Below are experts of layer 10 (counted from 0) of a mixture-of-experts language model. Rows are named router (the router's row for the expert), gate (a neuron's input weights, with its number), up (a neuron's input weights, with its number) and show model dimensions 192-287. Each number is 200 + 30 x the weight over its row's rms, rounded and kept within 0 to 999.
After each expert's rows: a language model's description of what the expert responds to; "mostly gets" lists some tokens that are sent to it at least half of the time. This comes from a sample of Wikipedia text that the model never trained on.

# expert 10
router,178,210,199,180,247,183,153,147,177,217,187,207,208,235,206,219,240,208,185,230,183,238,186,191,222,182,139,204,223,201,206,191,226,213,228,200,183,248,149,225,201,173,186,186,235,198,217,239,157,226,192,175,229,139,190,204,230,223,131,186,181,162,211,213,247,187,201,232,225,179,225,124,240,169,232,188,210,177,247,250,217,181,247,174,240,212,208,156,198,156,218,186,243,134,167,210
gate2,180,232,250,214,176,153,203,254,221,172,211,200,236,222,182,190,210,134,258,175,153,185,183,159,186,128,202,239,223,199,147,274,208,239,211,161,185,187,193,173,171,217,165,222,213,210,197,200,169,209,161,236,168,154,188,183,141,238,198,188,222,205,185,236,158,180,178,179,216,212,196,188,288,170,205,279,175,196,198,192,244,159,223,246,208,195,245,184,169,233,228,223,200,133,224,190
up2,194,207,198,210,224,203,184,228,203,256,200,194,245,228,178,204,206,220,161,228,235,208,238,197,224,244,154,180,182,141,193,255,213,197,196,228,209,154,207,210,160,234,248,222,144,201,162,169,246,191,202,196,284,206,176,157,203,172,204,248,187,201,244,238,166,228,198,269,153,186,202,237,214,162,156,223,253,186,170,192,197,183,177,209,205,174,186,227,237,252,255,249,205,229,182,201
gate3,153,220,200,186,215,217,165,122,194,182,199,199,204,227,190,176,221,173,191,170,188,242,206,135,171,168,194,231,175,215,166,194,240,172,243,219,225,220,203,216,192,239,215,209,218,229,268,260,168,223,193,147,182,186,239,179,230,137,170,178,226,211,214,230,217,151,202,224,208,215,193,172,249,197,227,230,214,165,183,173,227,169,201,214,157,186,214,182,221,218,223,239,274,243,194,255
up3,193,178,249,197,220,153,153,223,205,221,191,239,259,234,188,166,236,168,235,293,167,220,214,257,199,195,173,194,206,210,224,187,138,187,191,163,154,202,200,199,245,199,191,177,163,234,167,179,196,206,222,192,168,180,148,233,217,221,181,193,215,227,218,213,275,226,189,211,172,175,143,191,169,246,188,183,173,171,216,213,194,224,213,178,204,204,190,219,193,134,204,175,208,152,158,160
gate4,236,219,248,205,230,220,236,142,191,193,151,233,159,146,181,185,218,201,189,177,207,243,216,197,212,202,199,215,179,215,217,227,159,189,227,194,220,170,204,156,245,241,188,166,283,156,246,212,166,210,202,204,220,210,186,143,230,240,188,153,158,243,183,239,231,232,188,227,216,254,217,211,219,154,178,189,161,223,213,126,155,234,225,230,235,227,186,220,201,232,216,189,203,176,193,181
up4,225,192,203,244,158,181,192,221,129,160,213,187,209,243,134,166,218,190,228,243,216,209,214,221,140,184,171,180,175,182,215,198,179,201,169,249,229,196,228,194,210,199,188,190,235,267,198,211,222,151,250,222,156,174,208,224,173,251,207,231,175,207,201,160,200,159,167,206,134,121,161,187,213,206,237,196,242,178,228,228,197,174,231,183,219,175,192,205,199,187,237,190,220,168,220,213
gate5,240,207,227,221,223,179,194,164,190,135,174,152,189,265,192,250,157,183,235,209,246,213,244,207,218,267,231,181,231,264,192,177,220,183,199,208,189,186,190,171,189,200,185,201,159,188,194,250,163,221,221,218,169,194,278,219,179,187,183,203,237,215,214,181,188,214,199,131,185,204,184,188,241,156,193,193,170,203,191,213,158,192,234,186,175,266,184,206,249,188,216,142,192,252,209,202
up5,213,224,224,198,172,186,151,205,208,162,213,219,206,177,200,171,235,161,200,196,199,138,195,226,214,247,194,191,218,202,156,207,173,172,217,210,198,232,217,232,164,156,201,185,174,177,149,168,191,254,170,228,215,169,137,181,148,198,209,186,226,191,140,182,166,187,155,232,214,195,185,204,249,208,152,173,259,197,164,162,218,261,214,208,231,247,242,212,248,211,215,233,165,211,225,179
gate6,242,213,174,251,238,194,171,211,221,186,219,207,193,157,172,197,228,243,185,155,185,224,282,212,194,213,178,181,175,159,189,183,213,240,217,195,257,183,183,182,218,284,197,210,223,138,200,213,232,242,202,218,185,130,235,222,171,162,213,178,195,206,156,195,229,194,246,181,187,178,228,194,180,202,193,236,183,235,288,177,209,210,197,167,197,207,208,245,190,137,150,190,220,168,233,152
up6,194,241,212,191,206,188,178,189,201,167,238,254,172,246,207,257,206,195,236,218,210,204,158,243,179,189,200,185,205,237,216,212,202,243,227,173,171,217,204,169,166,263,125,206,213,186,223,238,178,204,187,138,225,175,205,205,176,175,176,200,198,188,146,150,201,219,218,203,163,215,201,144,200,233,263,215,181,137,216,189,215,190,202,196,174,205,176,218,215,178,193,179,156,193,170,186
What it handles: Digit pieces of numbers in tables, coordinates, areas and money amounts, such as 119.04 km², 43°, €8.1 billion.
mostly gets: " 400", "sq", " £", "58", " 00", "00"

# expert 18
router,233,203,218,233,230,191,255,148,202,219,222,161,172,183,165,171,220,186,185,235,182,213,214,189,182,208,222,205,210,223,204,181,224,225,219,155,170,188,189,213,187,221,175,176,215,213,216,190,253,183,240,215,295,193,251,199,181,154,136,177,233,223,191,194,186,181,209,219,238,194,180,230,218,197,241,237,180,123,176,227,184,206,134,150,166,220,197,193,192,230,196,200,200,212,198,192
gate0,239,208,210,229,208,217,142,193,220,183,190,195,186,240,197,171,244,144,164,195,194,154,221,177,190,161,218,179,198,204,183,252,225,204,193,199,194,172,175,240,195,174,201,237,158,159,200,259,239,213,190,156,214,248,197,188,183,227,212,179,214,155,231,245,212,177,184,189,229,176,238,257,212,155,208,173,191,176,198,266,213,200,230,181,169,207,239,219,254,171,206,215,271,236,197,243
up0,228,181,183,218,168,184,210,204,161,201,193,223,236,167,166,217,203,216,179,176,202,135,242,197,202,207,220,152,222,172,230,165,154,207,172,199,202,239,217,192,191,186,168,196,247,218,177,252,163,220,147,211,180,183,181,187,238,159,174,205,206,194,197,192,136,222,174,277,165,210,188,160,196,194,181,220,224,229,243,199,189,195,188,206,180,246,238,232,259,266,212,146,209,158,234,164
gate1,213,236,193,213,146,213,152,132,192,195,268,184,223,239,138,208,107,193,161,204,183,200,197,157,219,155,214,178,193,200,219,205,187,223,169,213,198,208,241,189,207,251,200,197,199,221,222,194,210,178,222,189,195,210,163,182,198,168,159,194,134,214,188,101,176,190,191,185,207,212,196,208,139,207,263,174,178,195,218,212,235,147,205,208,239,162,224,176,193,226,214,178,215,211,249,238
up1,214,205,187,189,204,243,204,205,200,242,208,151,201,182,206,212,221,230,200,186,160,203,170,229,196,194,170,249,200,179,237,202,220,210,240,186,141,214,216,187,187,214,195,167,260,204,218,213,242,209,200,208,233,212,165,194,169,240,232,225,178,213,185,213,226,217,140,294,214,180,251,165,231,234,187,264,189,204,197,211,143,212,217,181,219,236,220,178,163,175,245,182,235,182,214,158
gate2,192,212,224,225,233,213,150,202,183,213,246,191,212,246,202,168,201,173,211,219,198,176,198,172,222,214,190,206,205,177,228,227,173,222,188,208,163,165,217,169,160,192,241,197,176,174,136,154,211,142,191,171,230,202,204,156,197,142,145,179,183,163,225,171,256,229,168,235,235,225,160,253,190,204,166,210,160,149,160,201,194,179,205,207,186,232,198,205,201,221,177,212,199,205,251,215
up2,183,184,223,193,162,237,218,218,158,188,238,199,158,176,166,250,225,197,201,190,198,227,220,154,216,147,196,196,116,211,187,245,213,213,195,196,228,279,204,178,193,243,187,197,214,189,248,162,193,190,266,215,144,210,160,273,193,190,208,222,182,194,211,184,202,203,185,230,209,220,226,183,227,231,219,187,223,149,149,216,234,165,201,207,209,170,235,220,244,205,204,211,181,185,186,207
gate3,192,201,277,213,170,169,210,246,193,182,192,169,216,214,192,203,241,213,175,219,186,198,239,90,139,292,199,189,237,208,254,240,207,185,218,183,218,225,163,189,201,172,197,213,250,225,193,171,258,189,194,213,182,189,271,176,234,226,204,170,228,244,198,194,200,238,200,247,215,181,206,203,194,194,192,258,158,202,170,179,227,188,178,187,215,184,201,176,154,186,183,218,243,145,179,177
up3,213,247,206,181,180,195,221,205,186,211,208,228,233,189,189,210,231,246,161,180,197,250,201,244,236,171,195,207,196,194,222,168,184,199,167,208,247,226,166,221,194,241,158,140,178,215,206,161,126,183,175,229,167,201,174,207,256,169,215,256,199,199,175,145,289,179,207,190,180,233,193,172,215,183,143,199,186,218,197,186,169,211,187,197,239,206,192,187,228,259,201,174,207,195,192,218
gate4,228,220,216,217,158,194,160,203,227,231,244,210,195,201,173,225,194,183,238,175,167,223,217,157,221,219,203,164,258,190,227,208,162,155,213,134,168,179,217,244,199,258,209,178,165,193,186,170,180,260,195,247,184,163,172,197,210,164,194,170,154,199,140,239,171,209,283,250,166,210,136,232,182,199,158,190,195,163,202,218,214,250,222,185,184,258,209,197,260,216,245,211,206,197,187,184
up4,170,184,238,199,184,230,204,150,206,171,167,263,208,195,203,236,147,171,182,211,204,201,187,165,155,216,217,208,193,223,201,235,186,197,185,202,174,189,190,267,222,173,203,172,201,226,181,209,214,147,199,264,205,191,208,224,137,160,161,186,245,239,184,202,219,166,206,236,163,207,208,205,239,204,218,212,218,172,181,186,183,216,187,254,229,194,185,167,205,223,196,176,245,180,200,210
What it handles: Day numbers, month names and the word "on" in dates, plus pipes and dashes in tables and timelines, such as 7 October.
mostly gets: "On", "endment", " On", " voyage", " on", " security"

# expert 34
router,265,224,178,226,193,166,234,177,180,238,170,202,246,169,186,216,212,165,186,171,186,221,209,193,204,227,222,179,218,235,223,171,227,153,197,200,152,231,225,216,213,204,177,185,172,173,215,183,223,151,207,204,183,177,172,187,176,253,224,220,180,215,215,194,240,177,227,199,226,148,175,158,183,232,165,171,185,196,185,185,224,160,174,191,187,189,176,214,177,185,180,202,211,152,147,230
gate0,218,259,198,166,208,188,216,190,206,187,261,251,243,273,211,201,173,219,186,160,124,178,202,175,258,250,200,162,168,168,197,189,205,224,201,210,183,197,200,216,195,237,207,191,163,256,198,163,225,148,156,211,217,228,179,215,151,168,186,166,204,177,225,150,149,234,174,126,172,183,241,207,181,239,160,232,232,218,186,199,179,208,246,241,193,155,183,181,210,133,240,234,205,291,173,240
up0,143,203,159,183,225,149,133,204,170,232,181,167,191,180,194,193,216,193,226,189,258,206,189,198,188,209,156,261,182,197,174,251,156,227,192,226,213,220,176,202,183,184,156,225,222,194,230,234,167,253,172,174,182,167,152,238,167,194,199,198,198,244,191,195,239,193,204,205,146,157,227,172,219,206,199,188,196,210,247,271,230,225,204,218,175,174,226,215,190,161,178,243,191,164,184,250
gate1,200,170,247,219,184,150,137,216,248,219,196,235,233,205,168,190,177,178,213,254,209,204,220,235,274,229,162,244,242,239,226,213,179,186,198,175,196,197,144,222,223,196,198,154,163,188,186,154,181,199,165,160,176,224,181,218,196,257,122,214,203,131,221,195,223,207,189,205,225,192,218,143,203,174,168,211,228,131,219,178,222,196,202,182,167,205,199,240,193,181,183,191,220,186,191,156
up1,253,197,193,173,208,221,242,237,193,213,216,185,224,192,236,186,197,261,212,214,199,247,262,236,182,225,189,188,201,256,195,194,213,226,247,220,183,206,211,208,181,188,219,205,232,182,181,162,234,158,215,174,217,217,164,210,206,209,212,173,208,179,199,201,229,170,206,228,198,233,189,166,211,191,255,173,211,186,134,238,186,222,194,179,169,232,202,200,217,188,208,199,255,188,226,209
gate2,225,256,188,211,212,200,184,195,216,241,190,154,211,175,222,194,231,260,181,196,185,239,202,174,161,225,176,207,164,169,205,176,235,182,245,184,189,187,234,214,183,211,246,253,205,176,176,206,246,204,146,196,190,189,213,193,247,208,248,243,175,232,186,205,156,163,218,175,207,196,220,239,191,205,201,103,178,240,209,167,218,260,197,225,215,161,196,194,116,163,251,166,187,238,179,144
up2,254,208,204,189,171,199,199,156,181,210,220,140,195,233,198,261,242,151,271,178,200,196,201,157,224,225,204,187,176,207,202,196,238,210,172,199,206,144,166,172,178,203,276,191,185,195,215,268,219,210,231,158,212,201,209,191,220,186,277,256,145,172,193,248,174,177,220,206,184,163,180,219,209,163,190,232,156,190,230,218,151,127,191,172,132,207,194,226,227,201,139,127,215,173,219,218
gate3,204,218,149,238,187,193,262,147,207,174,209,182,196,210,170,161,210,231,243,213,221,145,237,209,180,141,242,269,224,145,200,172,175,260,190,220,179,216,230,216,148,204,149,185,176,246,212,189,174,148,223,183,119,194,215,224,246,249,226,211,209,180,180,234,184,183,208,203,180,166,189,235,215,251,214,263,206,179,243,185,185,163,217,196,208,179,212,194,161,142,237,229,175,203,169,234
up3,234,208,195,210,226,205,140,236,234,225,234,253,213,160,235,184,183,167,159,201,195,257,239,190,214,159,264,227,129,182,172,167,188,177,170,225,171,163,222,183,157,205,238,225,170,180,229,171,150,235,218,229,223,277,170,197,181,218,205,193,274,165,178,182,252,179,201,216,222,212,173,175,184,201,175,192,201,149,223,205,226,200,162,238,207,188,213,225,210,168,135,203,217,207,225,231
gate4,179,211,170,200,182,171,230,183,222,246,208,177,214,163,172,212,153,186,214,195,210,197,186,174,285,199,184,184,185,209,230,246,203,225,208,192,204,199,212,220,245,221,150,212,183,177,212,233,203,207,218,187,218,169,156,177,147,242,176,208,152,202,188,244,197,196,224,220,206,211,216,211,205,181,203,171,236,258,160,199,152,136,196,188,248,204,227,192,172,186,167,192,212,227,201,247
up4,172,173,189,231,179,133,179,214,176,249,189,236,212,204,209,175,239,228,176,243,204,191,230,170,195,283,192,244,211,205,217,221,248,211,195,197,170,173,184,226,145,229,226,137,185,217,196,174,197,193,180,221,246,218,199,156,214,192,187,176,211,202,165,239,168,198,220,214,212,222,174,166,236,241,165,131,138,206,169,176,193,234,216,234,194,164,199,179,170,183,226,186,187,223,223,193
What it handles: Month names, day numbers and words like in, early, late introducing dates or decades, as in "born 30 November", "early 1980s".
mostly gets: "died", " January", " July", " February", " December", " Since"

# expert 3
router,210,187,173,169,225,186,226,221,213,217,252,118,201,240,218,211,164,167,187,150,205,179,177,207,193,208,204,234,189,184,216,206,203,183,168,227,215,224,209,166,248,270,225,194,165,199,226,233,206,224,247,205,198,154,152,199,248,227,207,133,181,180,152,260,209,239,240,179,144,226,166,201,172,233,213,171,216,175,239,240,194,224,155,216,167,232,207,205,207,207,201,231,199,201,249,195
gate2,228,247,194,247,163,110,198,147,191,229,224,205,193,222,244,231,184,205,197,201,232,184,225,175,234,189,212,175,187,195,181,177,179,225,235,142,190,196,177,127,174,244,231,164,188,199,207,185,209,189,158,209,142,227,220,156,167,219,234,185,182,236,178,206,216,187,180,218,186,182,225,194,199,184,183,212,191,220,187,212,205,206,208,208,202,203,185,251,204,196,192,238,174,217,216,175
up2,255,139,186,192,280,233,196,200,229,148,213,241,205,244,192,218,226,162,229,227,171,236,162,178,198,183,258,199,134,266,187,205,160,241,235,189,176,153,188,176,210,241,227,189,220,271,153,157,249,194,240,190,222,181,173,204,193,185,168,212,232,237,196,211,243,165,182,190,200,206,207,190,189,194,175,211,222,173,229,188,154,181,187,257,216,148,204,154,199,161,175,177,189,210,188,225
gate3,227,135,245,188,193,202,195,189,173,236,175,168,263,182,194,180,190,220,212,142,202,195,224,188,238,242,215,160,227,226,235,219,237,163,205,181,222,215,261,297,172,211,246,209,182,210,150,210,206,237,212,165,176,226,196,162,252,258,191,202,258,229,175,228,171,164,217,189,159,205,272,234,198,186,264,127,153,171,240,212,208,242,209,190,249,269,197,192,194,217,198,212,255,204,186,198
up3,214,208,181,199,222,207,208,189,187,226,218,195,234,148,206,191,240,195,204,135,137,197,170,199,155,195,206,198,186,220,192,224,265,226,233,221,221,212,177,181,210,212,207,168,153,245,168,231,181,185,241,162,203,196,203,179,138,267,243,215,160,225,259,246,240,195,224,221,221,158,207,192,196,219,156,227,198,255,235,156,248,189,253,269,231,156,167,217,252,221,198,152,233,221,242,191
gate4,200,249,260,225,182,167,183,233,249,160,224,217,192,202,204,192,222,171,179,200,247,207,216,207,201,184,195,219,147,213,222,109,158,157,203,164,186,182,153,237,211,167,202,205,169,195,292,184,196,215,253,206,198,221,212,257,198,161,171,186,294,196,194,226,209,200,151,220,113,217,210,193,153,279,229,222,231,223,195,197,159,184,210,184,227,189,199,234,206,128,217,226,228,230,214,213
up4,202,180,186,224,184,244,231,195,201,174,195,177,260,195,181,196,211,206,175,221,153,196,170,185,180,221,190,183,232,163,209,237,217,218,212,222,183,211,263,197,154,234,171,226,173,202,191,235,222,182,162,218,208,199,188,213,204,200,239,227,171,275,183,207,198,202,223,223,238,232,144,208,178,205,228,179,148,155,174,236,188,210,200,205,225,203,188,169,207,219,218,201,189,194,210,199
gate5,142,213,171,188,183,221,193,112,236,160,220,234,171,161,190,209,215,259,167,256,143,136,236,137,172,158,183,202,226,193,230,171,216,192,171,215,161,188,251,207,162,236,281,192,248,197,213,240,197,243,146,230,192,241,167,219,192,192,181,233,162,227,223,201,239,204,208,235,213,150,237,178,191,212,251,202,199,200,233,237,217,178,196,172,149,214,189,214,180,181,238,183,252,262,207,248
up5,265,178,154,238,209,231,182,248,237,238,190,189,187,211,163,167,229,237,194,166,187,196,185,196,203,191,219,234,232,207,189,161,214,189,181,197,260,179,202,236,232,243,195,178,233,177,183,175,232,202,198,184,270,180,197,218,200,245,207,187,189,201,175,247,205,202,259,215,189,233,172,198,189,189,148,156,191,147,199,206,212,177,211,160,182,181,245,203,109,176,174,218,203,233,202,168
gate6,215,238,243,178,192,193,248,220,269,173,234,158,195,196,150,156,197,242,176,135,198,183,219,174,205,208,202,209,204,158,190,193,173,185,178,233,188,255,233,224,214,250,192,230,202,183,182,166,244,223,212,186,259,200,201,144,200,207,174,172,250,173,226,222,183,232,188,240,183,201,269,193,205,156,225,168,216,237,209,245,181,153,177,223,230,233,253,199,173,192,154,248,182,198,225,208
up6,165,192,229,220,198,200,175,207,238,188,186,154,215,162,208,174,194,195,211,210,201,194,220,187,234,212,222,233,237,158,217,269,154,178,228,159,194,166,282,194,169,174,243,240,256,181,195,196,202,252,139,191,227,209,189,210,253,220,228,188,200,200,213,251,205,199,165,188,221,114,204,218,194,229,200,208,206,242,210,207,171,193,187,272,209,179,176,215,235,175,129,226,187,223,186,200
What it handles: Plural -s suffixes and plural nouns, also -ers/-ans pieces inside names, e.g. doubts, studies, fins, songs, efforts.
mostly gets: "ks", " issues", " songs", "ons", " funds", "ys"

# expert 15
router,211,223,244,218,216,197,155,179,221,219,173,178,181,205,189,178,166,227,222,225,202,203,224,198,195,158,159,241,222,205,178,184,185,134,178,198,151,211,217,128,211,158,234,194,196,246,158,222,177,162,218,173,217,232,231,187,236,162,173,191,211,190,211,179,232,175,215,207,208,219,172,160,239,214,213,184,205,222,176,190,231,135,194,227,179,199,228,173,225,180,199,255,149,209,168,206
gate2,171,190,207,205,187,185,173,230,172,201,168,195,205,217,158,178,233,193,184,239,173,162,168,154,159,186,248,232,268,201,213,172,192,155,190,183,192,200,182,160,140,190,226,252,177,240,180,194,217,230,217,206,172,139,174,212,220,191,152,160,180,232,249,166,175,182,191,256,192,201,219,220,206,203,220,174,239,152,186,184,49,140,190,189,200,199,188,239,211,201,217,222,176,171,174,209
up2,239,218,257,218,191,149,231,181,225,243,190,171,235,148,178,170,221,167,263,141,225,177,267,212,167,152,174,246,243,162,187,180,175,161,191,243,194,162,186,204,187,183,231,216,231,259,138,196,197,203,226,149,264,184,205,189,267,231,217,145,201,182,215,191,269,214,234,218,228,259,201,218,147,195,201,213,186,225,197,166,230,191,180,212,178,216,179,190,197,189,164,213,218,180,164,188
gate3,228,239,165,194,140,226,138,229,177,224,196,148,241,206,180,139,210,206,199,215,250,160,254,199,224,210,190,237,240,243,170,169,191,198,236,231,196,170,237,217,188,167,226,226,197,200,173,188,236,178,185,218,212,268,219,194,212,158,209,189,193,214,240,207,215,200,196,202,142,179,216,190,230,220,207,251,234,204,197,194,223,217,215,146,198,263,207,224,235,228,242,242,182,234,179,238
up3,207,211,237,247,157,207,276,201,188,253,195,141,251,169,214,245,253,210,321,214,188,192,218,191,206,214,181,259,222,164,213,219,252,205,199,175,191,195,288,167,205,213,186,234,143,183,242,206,190,161,204,228,209,158,174,200,197,156,221,173,217,212,195,191,198,183,233,198,219,216,224,131,207,167,219,187,200,199,147,186,182,197,173,272,136,254,190,137,217,197,178,183,237,196,180,187
gate4,194,215,268,194,231,195,148,204,163,238,232,237,143,177,269,210,170,162,217,182,214,158,193,107,156,181,181,190,186,199,203,192,156,229,141,166,207,196,163,207,163,196,220,221,187,200,216,242,205,227,152,185,229,206,217,160,206,217,186,238,169,160,214,213,256,228,159,190,225,228,172,164,262,206,208,186,254,203,162,192,195,240,211,239,205,231,197,188,258,170,182,213,150,169,167,193
up4,162,211,98,244,229,270,189,223,196,150,174,195,175,197,185,132,146,228,202,210,165,246,156,186,205,232,205,180,215,202,188,246,271,184,191,186,145,189,206,168,196,221,166,203,187,223,190,181,201,151,263,173,190,196,238,249,135,184,221,190,195,194,205,169,204,217,198,215,165,200,212,209,248,187,234,241,181,212,136,221,183,183,210,189,209,194,134,202,205,211,201,191,201,198,189,199
gate5,245,200,171,189,217,158,181,193,204,182,267,151,250,206,220,193,185,202,222,242,160,178,198,167,199,142,221,210,232,195,232,227,225,176,256,193,140,203,204,160,245,228,237,203,208,225,191,183,198,250,172,194,231,194,199,131,226,187,198,167,197,235,200,201,186,197,164,218,177,233,241,211,208,148,196,166,214,135,245,169,182,224,194,169,167,262,167,210,202,130,181,219,180,205,171,202
up5,190,224,208,166,190,248,160,204,198,204,212,271,219,209,162,196,247,189,226,188,189,199,223,168,219,249,207,244,206,195,235,171,201,147,220,237,216,191,247,206,205,191,213,166,212,218,222,207,220,212,186,217,221,142,299,192,275,223,229,188,208,218,185,175,186,252,184,167,200,187,195,195,211,181,181,189,186,219,212,236,232,213,198,230,222,226,210,209,180,171,194,230,189,167,212,239
gate6,182,195,235,200,221,138,246,264,178,192,223,236,263,229,234,223,162,234,152,151,220,177,222,178,225,220,226,240,230,205,181,212,180,149,184,165,174,158,214,195,230,208,222,168,190,208,211,190,164,236,210,191,235,205,199,182,172,158,182,211,220,164,183,186,165,157,221,204,224,194,214,175,215,172,152,170,227,209,211,151,199,228,157,225,223,235,187,187,173,235,209,231,232,241,204,188
up6,238,178,158,216,194,222,191,209,212,172,116,204,232,226,208,227,202,179,191,195,266,131,214,195,181,191,234,191,155,162,222,177,230,246,155,217,253,220,180,135,234,190,230,217,192,148,177,247,174,159,158,200,173,192,249,198,206,214,211,155,206,223,258,197,236,192,190,230,194,212,192,190,180,289,193,209,258,180,213,189,161,160,193,204,159,149,167,208,220,161,202,166,150,187,229,210
What it handles: Table pipes, dashes, list colons and small numbers in track listings, chart tables and taxonomy boxes, e.g. "| No.", "Kingdom:", "second".
mostly gets: " —;", " ×", " Phylum", " listing", " animated", " backing"

# expert 2
router,204,228,168,215,244,182,224,199,183,222,214,189,256,190,222,273,174,192,201,176,216,226,193,225,190,271,218,251,173,219,246,199,204,201,181,219,246,257,183,218,201,210,206,220,228,205,189,169,207,156,221,189,180,237,196,190,240,171,184,187,215,179,250,200,168,187,221,201,210,170,201,241,147,213,171,217,136,193,174,227,193,247,233,207,249,223,165,167,268,187,209,191,172,217,213,160
gate0,179,175,193,209,193,199,203,215,207,151,176,246,197,180,146,210,176,189,210,154,214,192,183,246,194,142,172,203,205,159,214,243,245,188,189,221,195,217,186,154,170,217,231,189,189,203,194,199,182,185,252,171,220,206,257,185,202,181,153,185,218,220,184,223,203,163,242,236,196,249,229,233,199,170,257,217,199,229,190,204,212,128,198,200,218,182,249,232,179,203,219,237,238,159,218,211
up0,167,204,222,200,181,190,211,240,195,168,197,215,219,215,186,235,260,225,206,180,143,240,215,232,214,214,197,228,215,211,162,193,178,230,169,212,201,207,167,209,204,207,228,220,196,175,176,178,185,206,238,150,238,197,191,164,207,195,170,215,179,243,204,197,200,211,245,255,207,209,201,264,225,212,209,197,159,202,231,172,195,121,184,211,257,199,163,217,190,186,226,197,245,212,169,162
gate1,205,206,182,197,229,201,199,159,226,181,261,215,148,172,209,150,239,214,205,137,248,189,206,190,219,209,197,230,241,207,225,234,184,218,186,223,160,189,223,188,151,259,225,220,155,190,273,162,238,151,203,227,203,168,212,247,161,204,149,177,202,218,214,180,204,171,208,204,241,148,217,239,185,273,188,305,169,210,178,211,186,197,207,190,174,166,202,183,270,199,201,191,182,191,220,218
up1,192,224,172,165,174,254,184,211,180,216,109,202,148,181,232,225,194,212,209,221,147,189,255,207,183,206,213,155,204,195,207,246,263,192,224,150,191,172,190,263,219,250,185,188,194,195,166,180,171,163,227,192,162,230,221,249,197,172,245,173,269,233,237,248,240,207,203,219,189,155,217,189,179,220,147,145,211,220,146,230,197,192,176,226,227,150,215,227,201,216,213,195,217,206,207,182
gate2,187,161,171,206,251,259,229,265,207,203,194,149,236,205,220,194,214,223,154,171,233,219,130,164,202,239,151,165,204,219,214,214,196,221,227,161,148,202,227,209,180,202,258,203,161,202,227,248,182,199,144,204,207,212,239,233,214,176,125,207,176,229,218,182,201,211,232,152,257,221,192,170,173,155,185,203,190,177,180,217,156,209,265,251,131,212,190,255,194,159,213,203,209,202,195,189
up2,173,183,173,206,205,195,239,226,233,225,238,203,176,209,162,157,192,193,211,175,176,224,205,240,185,213,206,187,187,187,199,154,237,178,251,232,213,174,166,192,205,233,276,253,214,216,173,209,161,213,221,202,186,220,216,187,204,183,173,209,214,172,228,239,211,154,153,202,189,180,196,218,206,210,228,182,191,205,133,193,202,225,206,216,162,223,160,158,181,202,234,190,185,159,196,139
gate3,199,225,211,171,173,217,150,204,218,195,182,187,158,185,126,193,231,203,254,225,194,192,228,157,200,205,201,162,206,256,244,213,217,192,187,118,216,264,171,159,223,181,237,228,198,147,201,248,176,247,203,170,237,197,207,183,241,152,180,209,157,226,257,162,215,202,186,232,171,264,227,200,195,186,152,189,198,234,163,267,145,230,222,197,206,214,252,213,253,237,219,234,243,163,169,183
up3,219,242,240,165,155,150,202,178,206,159,246,157,173,147,231,231,259,118,151,193,255,203,246,194,130,216,181,273,202,191,238,206,222,185,171,188,234,186,154,200,162,186,197,186,213,177,230,150,256,170,252,237,174,207,223,162,145,228,223,162,260,215,165,171,185,230,202,249,187,199,222,173,211,236,202,221,255,158,188,160,196,168,217,182,240,201,231,201,189,206,174,200,185,222,212,221
gate4,258,181,224,206,185,197,228,187,259,201,185,198,195,192,225,179,157,235,188,196,195,178,179,154,205,195,218,204,139,185,231,166,184,235,187,244,254,202,141,235,207,194,256,155,242,197,172,209,216,176,227,193,198,214,204,212,172,222,264,180,161,186,198,203,193,228,223,230,220,169,223,201,216,175,197,165,141,122,177,195,162,229,207,154,205,261,226,155,213,245,184,205,224,206,197,209
up4,250,211,209,190,193,132,245,205,198,167,198,237,232,279,173,198,161,215,157,237,227,236,189,216,170,243,187,187,223,184,218,197,195,208,209,162,201,259,198,243,144,224,269,189,191,182,201,136,219,202,162,189,174,212,205,207,173,203,176,222,264,188,224,216,194,192,222,164,217,278,207,199,182,140,196,148,230,200,166,192,193,205,236,239,195,204,175,163,233,178,196,140,253,175,214,229
What it handles: Nouns and participles ending a clause just before a period or comma, often places and time spans, such as area, later, hours, wrecked.
mostly gets: " ashore", " aground", " occurred", " arrested", " wrecked", " coast"